Experts of a small language model.
Size: width 96, vocabulary 8192.
Experts: 32 experts in each of 8 layers, 192 cubed ReLU neurons an expert, 1 pick a token, a sigmoid router.
Below are experts of layer 5 (counted from 0) of a mixture-of-experts language model. Rows are named router (the router's row for the expert), up (a neuron's input weights, with its number) and show model dimensions 0-95. Each number is 50 + 15 x the weight over its row's rms, rounded and kept within 0 to 99.
After each expert's rows: a language model's description of what the expert responds to. This comes from a sample of Wikipedia text that the model never trained on.

# expert 0
router:44 51 53 59 70 65 38 83 45 49 68 29 66 37 23 58 47 75 69 45 29 44 62 51 32 35 44 57 27 64 75 31 44 48 33 52 39 64 43 49 37 55 47 41 61 52 64 46 61 86 63 51 27 66 50 22 54 32 59 71 25 49 43 32 49 73 54 41 69 50 38 61 67 67 58 41 27 28 31 37 25 65 85 68 50 45 41 46 39 69 53 30 46 34 39 42
up6:31 33 56 62 48 61 51 65 37 42 40 23 67 63 34 33 48 57 54 46 32 44 33 28 46 59 59 34 42 40 57 30 53 51 30 72 69 36 43 30 62 69 66 65 20 36 76 76 61 41 48 44 32 61 50 61 63 31 66 62 61 68 53 85 64 50 33 37 70 60 36 78 76 64 55 19 43 50 51 54 18 60 58 62 56 66 30 62 64 53 54 45 45 35 46 26
Description: List and clause conjunctions. Coordinating words joining list items or clauses in running prose, mostly and, commas and or, also but, to and sometimes.

# expert 22
router:63 50 42 31 77 49 90 43 44 50 62 63 63 36 30 45 35 30 38 66 27 43 68 47 34 30 33 47 36 48 73 50 52 24 06 62 37 45 60 40 45 64 71 37 41 51 39 50 47 63 44 54 18 58 57 57 31 39 58 40 48 57 44 56 41 62 53 63 48 44 37 32 61 61 48 48 31 36 50 55 50 90 65 72 39 41 33 58 37 51 61 76 52 08 34 49
up1:58 36 51 65 85 48 43 32 66 71 59 51 64 34 58 39 51 42 46 53 16 45 63 33 52 60 36 57 54 51 67 57 52 30 27 68 32 75 44 66 35 57 61 56 16 62 27 30 34 64 57 54 51 36 53 33 59 51 62 32 40 42 60 42 49 64 40 65 52 28 51 52 58 31 41 47 46 55 69 51 19 72 44 45 47 38 55 28 67 20 40 49 58 07 50 14
Description: Ordinals and family nouns. Ordinal endings, superlatives and kinship or person nouns after determiners, such as seventh, twelfth, same, wife, best friend.

# expert 23
router:38 40 66 23 40 63 52 45 54 23 52 20 64 56 27 66 61 50 65 54 55 57 61 50 43 47 48 63 50 67 55 45 91 61 49 43 67 57 45 41 43 41 82 33 63 39 61 53 55 71 59 36 27 58 67 46 55 38 30 40 36 57 37 60 81 40 31 52 68 68 58 50 60 67 40 68 46 52 42 54 47 85 80 68 51 16 38 52 67 45 45 79 54 21 57 66
up1:46 68 67 22 33 27 64 44 53 54 42 62 32 00 67 76 37 40 40 44 20 10 47 84 47 56 50 51 54 54 33 48 38 67 51 59 42 44 75 49 56 67 68 64 46 42 70 48 40 66 36 37 51 60 53 43 52 53 60 73 63 48 50 44 48 58 54 41 64 46 46 84 39 44 68 51 74 59 29 27 54 42 75 49 45 39 50 34 64 43 31 42 36 47 61 75
Description: Capital initial letters. Single capital letters or short capitals beginning a name, acronym or word after a space, such as B, M, S, H(SI).

# expert 21
router:35 63 38 24 68 63 49 46 70 41 42 52 42 19 57 49 20 57 56 45 26 65 57 51 40 37 62 32 32 55 68 61 60 53 53 56 33 55 71 35 48 60 67 35 69 47 69 48 60 74 66 41 55 54 53 43 56 35 42 48 32 49 53 56 57 82 36 70 59 39 40 33 76 71 52 67 49 42 25 44 29 68 60 38 73 00 52 57 82 67 54 44 57 38 41 65
up0:40 59 37 34 60 71 73 67 45 32 28 34 34 07 38 36 44 71 52 34 16 49 85 40 62 38 56 43 43 73 37 61 88 67 44 55 22 53 58 46 40 49 52 53 43 37 47 53 43 45 54 39 51 38 62 43 53 58 54 43 50 46 21 41 20 40 70 43 54 33 32 54 48 23 36 50 39 75 42 51 46 68 71 40 49 32 41 70 35 38 28 37 35 62 38 53
Description: Sentence and quote openers. Opening quotation marks and sentence-initial words like In, On, After, However, mostly right after a period or comma in prose.

# expert 4
router:38 47 71 49 47 44 62 48 58 45 55 44 63 64 52 46 50 49 51 73 45 54 60 68 49 35 40 78 37 58 72 41 49 32 63 43 57 53 15 45 27 58 75 24 35 26 37 77 67 63 55 31 28 50 97 55 23 41 18 41 50 69 53 56 38 51 41 73 63 43 32 48 46 48 32 70 31 64 45 26 36 73 72 45 54 38 50 54 55 39 34 52 78 44 63 48
up1:38 28 29 37 57 69 43 64 65 31 35 60 47 16 51 38 53 39 64 46 42 57 48 49 62 28 28 83 00 63 64 37 47 38 57 58 45 75 55 27 65 53 63 43 48 20 50 73 55 43 42 51 54 50 79 40 45 44 60 43 34 54 62 59 46 38 46 35 52 36 56 55 33 42 20 58 51 57 28 28 44 52 47 40 68 42 24 30 32 45 63 65 61 37 63 47
Description: Capital letter abbreviations. Single capitals and short uppercase codes in abbreviations, units and table cells, such as °C, WET, CLT, (S.D.N.Y.).

# expert 7
router:46 75 56 48 87 53 71 55 37 11 50 21 52 18 36 46 28 48 59 61 29 51 74 51 50 48 68 52 34 64 48 61 67 46 55 76 47 50 50 55 43 61 76 61 47 48 36 62 72 62 51 59 56 61 66 59 07 37 57 36 73 77 26 43 35 59 55 56 81 61 30 55 41 59 57 36 35 45 43 52 44 56 68 58 59 46 35 63 48 71 39 60 51 42 40 27
up6:56 68 48 43 58 39 61 63 59 51 58 38 11 28 53 47 63 44 58 52 48 43 69 43 49 53 47 27 59 32 53 30 32 69 30 67 48 50 49 39 52 79 41 64 26 44 36 40 61 62 46 51 37 53 53 48 38 00 64 44 70 74 55 49 51 52 59 84 70 29 57 31 56 53 47 63 66 56 74 35 26 36 50 69 29 27 45 41 59 69 59 62 49 17 29 59
Description: Media and work nouns. Nouns for creative works and careers after "the/a/first", such as single, album, film, version, career, election.